From a checkpoint of a small mixture-of-experts model trained on Wikipedia.
Experts: 32 experts in each of 8 layers, 160 SwiGLU neurons an expert, 1 pick a token, a softmax router.
Below are experts of layer 2 (counted from 0) of a mixture-of-experts language model. Rows are named router (the router's row for the expert), gate (a neuron's input weights, with its number), up (a neuron's input weights, with its number), down (a neuron's output weights, with its number) and show model dimensions 384-511. Each number is 128 + 32 x the weight over its row's rms, rounded and kept within 0 to 255. Numbers have three digits each.
After each expert's rows: a language model's description of what the expert responds to. This comes from a sample of Wikipedia text that the model never trained on.

# expert 28
router:118130163189177129116172110096078163188114107188107088146155066105159126090113113169088106116078128124059151178154218202152108159140199188143134109107118070134167075180105192105124108140106123082142158089148110104139139179111144127185100208119106150125137100100135113122133139135089138159141096090128097078116106114112153106117155149134096129134080110113120139043128076122156129081157
gate0:149128138146100148172066122133142085162156151085124100114119127157143092132163150186106140121115186135151131087151071169189155206214116099167191120142150172108138084126114094120151180128144156114118136127101109080136101147136155114119142159169109119104107095123145138108095083137138145140089157159157140069129108124140161179161188118186148123105138155155118134116182176083140127087093
up0:161178113131179114102162075135075179108088125169125161134129163130093163102123097124120107097149139088148190134075180128136148102090100119100123108101114045164122112118131129172111081152146025147159163095110103125070141131145089113141105124094207114116169127148129106107120178129088105082133105089076180186117150114141138106104096118054159132072115097110169161112086124157117140133138
down0:080182076148149156098119159136165134085094140101090127121095161135073139133100174170110135188165148142120162131139150150227069184104098152128177130137092063122166130123123189140136138176107102151097117057123124062136140136121112136113160071177113056083169080122113137121110131099129120141107099185082184100159219110086163099087065071108137169151105102136176121133109142134116112164139
Description: Every space-led pipe separating cells in the middle of table rows, such as track lists, scores, discographies and election results.

# expert 11
router:065107120115134103091133109088091131137081161097081111135207127126181157113166158145079128102065157071083140082159124124133116172131108188114133107157103108071144105144108151128035159129098184163140134173145111090171140155165119159119137100056144176142153101098131182137108131162120154153176128164095129056172099093156137125130130140125109112094071113140169102138101103153150133053193
gate0:116110133128104117154123115152082066099081158146115169156177090155083120111126148142092135168165110068122156150177148176099184116083145116151133144058104107135116147124122149111067152123132173166147126072133126095109133083122129131154203161082150083170139140106110151115170096153115164096174140106124098124192129156184160120134085160168125101129099122099143117112118168121168122116126
up0:132095111119112071090107107197079131086121109102138123115130140064152153120213138161124149151170144079142116131161117152085112064132138153154096147144137149163098164088105127148168121101094088182092162119110097057079129077099097154108132129121106100110119132149106121095144135133120107131190088116101129165118131150110113116125151117095123102102121126163161129163139126115109129153131
down0:165096119102124151100149158178074128107121142154152139156135140088148158098068147213157147141136159088121190126171135205127086112123104120143075090160105103125114145179158108103116140173122139126162099128131111095090109172091117080108082114089115144120113182139161159110087090101123120142182141080141136115155069148151140123108165090094124103119137095126142152126165069100133065158121
Description: Wikipedia heading markup (==, ===), the blank line before a heading, and words opening a section, such as See also, During, According.

# expert 16
router:071108155226110108070140112106134169153127104177157130150150143089129146106106087134069059127102118132136117166090128110154095146132102166120097114145126054100133107210150103109094171129099078080122179135137101112210107192108107079145083163139157121134182088146173202088084184150130110135125151110115229130094107076108157164141110106164067107095107124101178090091116110188186140110159
gate0:160131085147073200104161084119110172167168125134111091147135087126150165144062119111091131082143152124199111101126137063119133146116138148158110110141063149093111086104152099080133134130105097183092067097127102120148141142135122125133172142158143106133152138196177142098090093130119147154125119163119143113108099087094101161145130135182195124150164096166134140151157158116149164131124
up0:167104131150097119140074137165185206150148154137137132131156112154116106157083142168135163102172105050127140131144093173097092105087140115114135078090140138153103159159087141182063105127073133121170150147105106168187108105173098172131139101154087159219133153100136133088146138112113124167168125155127123094160105096118115160098140089150141116128125114162137130157146192127182096160120
down0:159124138120124143095146174144197135111086076140153137134136142076118114073104106107107105150178115150138214122099136155149102135170113092116120108088111130174059139151110084105127083150101118133117173086120061122149115120128117115169101064132111071174148178075140132110112159111108101044176098106123137134142105123091099131068137102121114070146115071192123140120110173128188136109156
Description: Closing parentheses and brackets ending abbreviations, units or dates in infoboxes and lists, as in (AEST), (aged 66), km².

# expert 24
router:143069175117110046132137122104146131145117095144146127179090105166101140106145095182126107129140197120122132168090115151176141149042100131080087068101152110120148106088122169122137139152127100150101128093166114150186142149112069097147107148153117173069128168084135110127148125141104128173121200168131156086126139111215165134129133098135138084169095065152100130130148098151120120087103
gate0:142179097188151138107128102138078090129144117142060192158074091153162148114166189116063127117054058222140121113137116124147143100154144107108101086097064139123097171150097073161159105115123182119105117154197126112119136124184085126124104171150164154135158069193128171165113114141160158111178126119132119134088111124119137147109115095128143130139128133076082091141100127117076104091157
up0:090186126152119120118131130119128111181111145132101104100159105125100139132134170135106088118069133116143146151139100099153146134186100159119129104134130112159112117189146144090122149116157126129111129102166105107089146122107185100134162113129104149190153068152162143133128098075150122205149098107138154152125114145118155151090128180131151109153113142170083167138099096123138028158135
down0:120080083135103083104137145125109090106120158151134130103069202149134111134125120144121147128110149048129136137133193152082125185100124162110141121149189089127157087119170156132043123119123168144101111130104099090112118122097075220156081141138088135129107120111057120116125160091086106148129130125147094119120150057160103140151109111083128060149108097164096124167149148131150086136091
Description: Final word pieces, mainly past-tense ed and d (Succeeded, Leased, contended), plus name endings like witz, din.

# expert 29
router:118081130137170168167182107107180127127133105125100141134104101134115115139091065161100126122112209151097144128160135124169084150131140183135183142098114105115142149113093105068138120104158162159130177119127116045140132079125083110115153137095159163131182164085082152075123137107143091149144159149128116077171107125169136086163076139143134096099127088105102185123149093139181130099122
gate0:146124083183097152128065160105103118137155158130088121132140181155161133081132100133143105138129158178162053142155136118133144128104134102085076117127106140205076066099083157148134092157169043128141146145107135119182158094126125159115140120122130115111109106147150163150155118070130065155117116118099144161067100046097111117052188105127128102144101125119093091116089144120147136146141
up0:113113137138063157150099167115107065119123154109112122154111145095152048098147107082135153143137166120094098121121116122155158092131108150119139145124106143167097125153095102140137088118181090109101111175140155100152158127134182108175116117149104140152129102167091163148133053136128125133147125084154059167067075037168057139103184094135167097101097079121133128087143184119121144137119
down0:079134126099112093171078152118159104065099084182122177139114175159112095102138178167119095131137157110138160070142120173094126067135126192125136119079141072164114168119123103075143102113077134194156119163186164163105073163134135074088150152130079152137081141148085113106123114222172163076148145118129108127151073133143058154092159127195132095169159119139141107119174128196142103096199
Description: Suffix pieces ending a word split into subwords, such as ing, ation, ive, ary, ity, y, as in sweeping, appearing, Proving, cosy.

# expert 22
router:086088150133118146128149109115124124162126149153062099156182108108156123124107076143081110096109163114128162141128162136147087173103146162116125124084126101063127110098112133122096184158099123069138164090182058057161146174107129152212080165144170156052104084147147157102070182187132136103148132080077151106131152094103114125104130164169080132133079106094157127059144109137089179110131
gate0:174153185114154096137116203142138110175088152108152085120115135091136145103148072144154114111148175113099173095071145157126159127088110137147129100095134089121071142146144130127104154102121110137065094152125100144213111106091125121100100111124068103052124153151118156115145158101158143164128138111117202149131102136116098022103078116072163090147079200137155137120070148090126116068115
up0:137068125146209126098094191138131073148121155100176143180200139142145146133125150085151186173127162151102105166155164166180145103141132090137125125123101141128137125101121141163173093132109134181123112147123081120125164122080106115144152136131096114229129188121089085152117141132143124183153093092176123111185177162132137088135112158113143043152072153142112153107117106093104147133143
down0:144101124092134147140060124087159122117166142143116112119126130106122160115187133117122128123134146111114111151147125099219117115064066177108183142165125125129122138117082111138141157113135141106151152083124157118161128131146145120156150163057082144121131156158127103126122159085109115095126127122149081111184103111182130150121106129091059190141067167055078150071116126123161157091097
Description: Pipes and values inside sports or election result tables, and month names or capitalized name starts after in/of, like April, Independent.

# expert 31
router:082103154063101168137150123071072130142089106186167129176112076110127144158103125111123103137131153151113160163114119136111123153117104132127166100135136093094167089113168143108111106152124094086150105131180129098169218104141128090151095089134122162082100167109201124098134161171139098137121070161137145084110155148132117107055140154126051150108092103135132143057127132153124170098126
gate0:059133126127066086074164130069127054103097154144124152176144089108095115169096103065105127125101083088127122120132137090083133152196078056126122101079137147112092122118115136122111122116146158169095150118096091164096131114151137117116171156099075153147162117071130162134163169070091102109103112150138146169118168187167139098101122125095164145156118098070155121101158100151162150110154
up0:069097131122120133170111143181163161102151120116176086104093103158112095093114090127056105165101160115079104138137081119139113167158118167161111161179124089096122123157140151125130102024164120143171148136146095127160175154180168088181106131098130132145132149170124091069107145145082095105129158122164147146141165115150167125113130134133129165084097174089152092096089180130087122102113
down0:141072167137089142139137088095114170140199097179153096143122094136103147171159104115102136163096174135087129102157130138151175154061121127138162112085137123094122045151051168096130092117074118136077160091124136166126115174053136112172081125099147071120143127083126178158143106084173167161150179157111158071115130110147118173139137157175124160166158142161182129104140193097108100128131
Description: Apostrophes and the s after them in possessives, plus possessive pronouns like their, its, his, as in Fools' Day, King's.

# expert 27
router:090099121139094133069128128138116120149060166093152102143117129176121161162086098165087092109121136167126148127149161126092105151114163128112121035079122162094134106119103173131116089157103159133124171160166115133199164130125096097141085148126125145085147160108120118087113122191091146161141171130104167151080098092148081098111121074173101093127049096118155161143123145195098139091154
gate0:099141108107118126112112128100113111126138163184115058116143123084115106169065129104086107071073111107080070118131060060163103139060139143144162110115137087094111136194107138171126122131147134085100131132143110150112175089084138144120064150134144131164150162154115158199114128175119166091162118063134144127149123157139095179113114144163148107137134116119113162124150095147064123152180
up0:108146215085103129068144136097122141152127140167091146120136120171146112111144121142115113178142128120126098147164171091112121099063152184131178093111140141095143161154191196193145100107156126154107117145134102103125151092148165144137154110149164078109109134076136119121130087158126138146104158103109169129092088154127116102086099102178077155124125140148189108133119143119087095169117
down0:129117111174160136081132138133140116094154114118186172136076203146168128109144120129137169153146093151182126129132147132092117174142153117168076154150143089113088163086129098154068158115154148078100190127202090152069143130110123146143141132152132089145121131108156121144119088114154138141121136141145068087093132101143108116178087066109129154155075114156134131148101113115081139095061
Description: Past-tense verbs and participles after was, he or to in narrative, such as released, became, won, signed.

# expert 8
router:109106158134161154072140103131087152100130138120165143209131113152102144150124127181111136104133104114080157110143160155083082169141164175119152120046123121069156107100122125091109114169122127091122068113166101063174134150165134102142109158114105109069121170112120168124100182152139118147121105150121154125115075141126079108097084038170054154129091093123188129075109142157118216127146
gate0:166191121121103168106113187157158140117101066142131165156108105126133153115222111143142132033095079150146123126098138183114098117094097096174103129193117138147113137115084167095151105211097050161159130089148102107080100126167135125127103153217082197140145112109110083129118112168189132103070154180140158126130085142117149135164077123154112118131129074191132114102185133115116139037116
up0:142133162105178108126167076085126138147151126131127057096177148090139104129103081142168086166107161105138162120089146113129149160177199174063148121086190129152122144131116062083123150122146161109124072150141112146119165136084115065126160145093101088131142152113138084107141124091103109135142144091122118154091157126153096085129226095119144104145166123078143147142109117180091121125163
down0:156171119133127113130121146153115093161109147112122020210108085141169107126098073074112114139102095122102140089123178109200105192102133118161077128140211118127104145138123146154156167099096137174122142184160163114080095109119165110157133140132109141131112163120115108153160122164109165177199180118110185105169065152096147110075135126121109135117085148062127096162161105132154158104124
Description: Grammatical words that open or link clauses, such as that, which, who, whether, not, have, be, should, in explanatory prose.

# expert 12
router:074079134191140151133162073118062133146123162143112096153178078124121152088109113111095128145109132123093142158175158161168106178114185157108147078139120126071148093124110176097106154138122123064128158094152105102129124152154117107152052158126175158093145067099118165131136167184132111137154131105144177105176149142094101107111161171122081075093084071141092102102114062164091150107117
gate0:151161160186124229167087134137172137132145103221112147156141127153184104090118138103161122150154138059126092150166184100159134156089077094075120169131154083116063175121133117155089143126141131112160146182201111119167118165143134069115117129112109128178102099114129174103095163188111155078099162148124172176134112074067119146142080061139132135080144168126166182166102198186147091127070
up0:078105109095091136093127146195112132122119159151155108149093050066087149104207124197123100124179096108126135148189168133145057143113125115153183114124131197188103190091183137146174116158121153148081110136081119114179121105149137195120110080097129150158128096087062144117165171106125127116120115121103114118096119107171109134078111090165061095180141126121114101084124108124153108111164
down0:132146076116167087148072100138132106126075062085134071090069087141131115117172110166171164196163132158134098128069106149107135151115170114102113168146109162164128158104131102134102160124107134187114113113158132168053190132132130180126125066168134133135134146117141082137110124117160129110147170097099117079124156139096106168161105165132162136151136117185115062189090107089130153109139
Description: Closing pipes at ends of table rows after zeros, plus name beginnings like William, New, Al, Hong.

# expert 0
router:080125127187126132078125130089129149137065166132118114176136092083134189098078061179174135115072128136074125132136119086130124117156143146146205102082104068109125100096114101107112112141145121073055165135131118097133168183146099102157089139107116181097118068137120207121120181144067084153168170141092145076156131077135165114105101144153076112144113100033112107112095140122147145124160
gate0:179136151154138118144159187103114120150131079151121131122183156187152121065149120047124127124091131158138123087089146132105143183137189136118146056170147120137093125190126075137161108143111098165079081088160124137100122155123109109121123157192140137171167103102114109086081069181149145072128135153090108162095202164137144089171162177151134158085103145132126124177125168100140123186099
up0:116112089119134115098086151133157177130110151135148142136130134149158126162062168150117105094117104083098114126124099152164140103157077149159136152139089130137159128099173121127164105088148141110186162176120130084123113076114097162155095093110131092083148121135129142157124188118120134177060113168111115113155126104097167163115153072102130101186114081141148132092087112154120130117090
down0:127174153103114102087140097121110103163126129136139116128159198100117075118137116093111085129126093104118117195175151073124168064163069148065155121140125137134146149051127167157127185139131151139081062107129148156107067124159169141140103140142095140107131111120103134113127109137134164107107116139147120141134115155155172089137172200139128150118135132192189156146139092149115108196104
Description: The word of after nouns (part of, forms of, because of), plus name particles de, von, y and University, Lord, Saint.

# expert 19
router:081144140087100182093104176092191124136145118184143156181190117111151128069150139129089130142081132123144154181084125152170114163098187109088130091096097109171143106132134128132064160163086090110140146065173127100145127127135095083172079140132146114114144072078128211140104154146128115119174111103096163110173139098136136107100070173172069122172132128120163070126099077180122135104116
gate0:104079139141070177171091124094102136142074205087112160154142162081101069154068178105124203070141129110106121112106127065168100144157123077133153093122136110116108133114142094184070094115138132126116114138085135154115127156086130137158125139147118120173149100142151119111146141114109086189116114079158138132118171102096133150063057103127124157111161119108133104150165140123164082165125
up0:113129106097045100120079156173109158158142144117123069101168131133162134165066121153088159102140076051137163178141105098200138123144108126129118061104109101112091100123165129162087110139153125136138111197167090146168183138109100115134108129164145156126126077087072097116107160158126162137149118170134163201112040137136156124118085088090117115155111182115116139153167119156119070130141
down0:163145107154103099151040154114088103134081136170145123182191082115155129070112133163131095158180103151149153119108105142080070108132141134141197142115153128206109192120101130154106073104113074147155162101092142104128139135128129137098101105196109137144114134137104101137105108107114142080160091152139161056102159089184162120108125146107142110156162113110123130160146114164136101113110
Description: Periods and other end punctuation closing sentences or table entries, including periods joined to years or quotes, like "2014." and ".".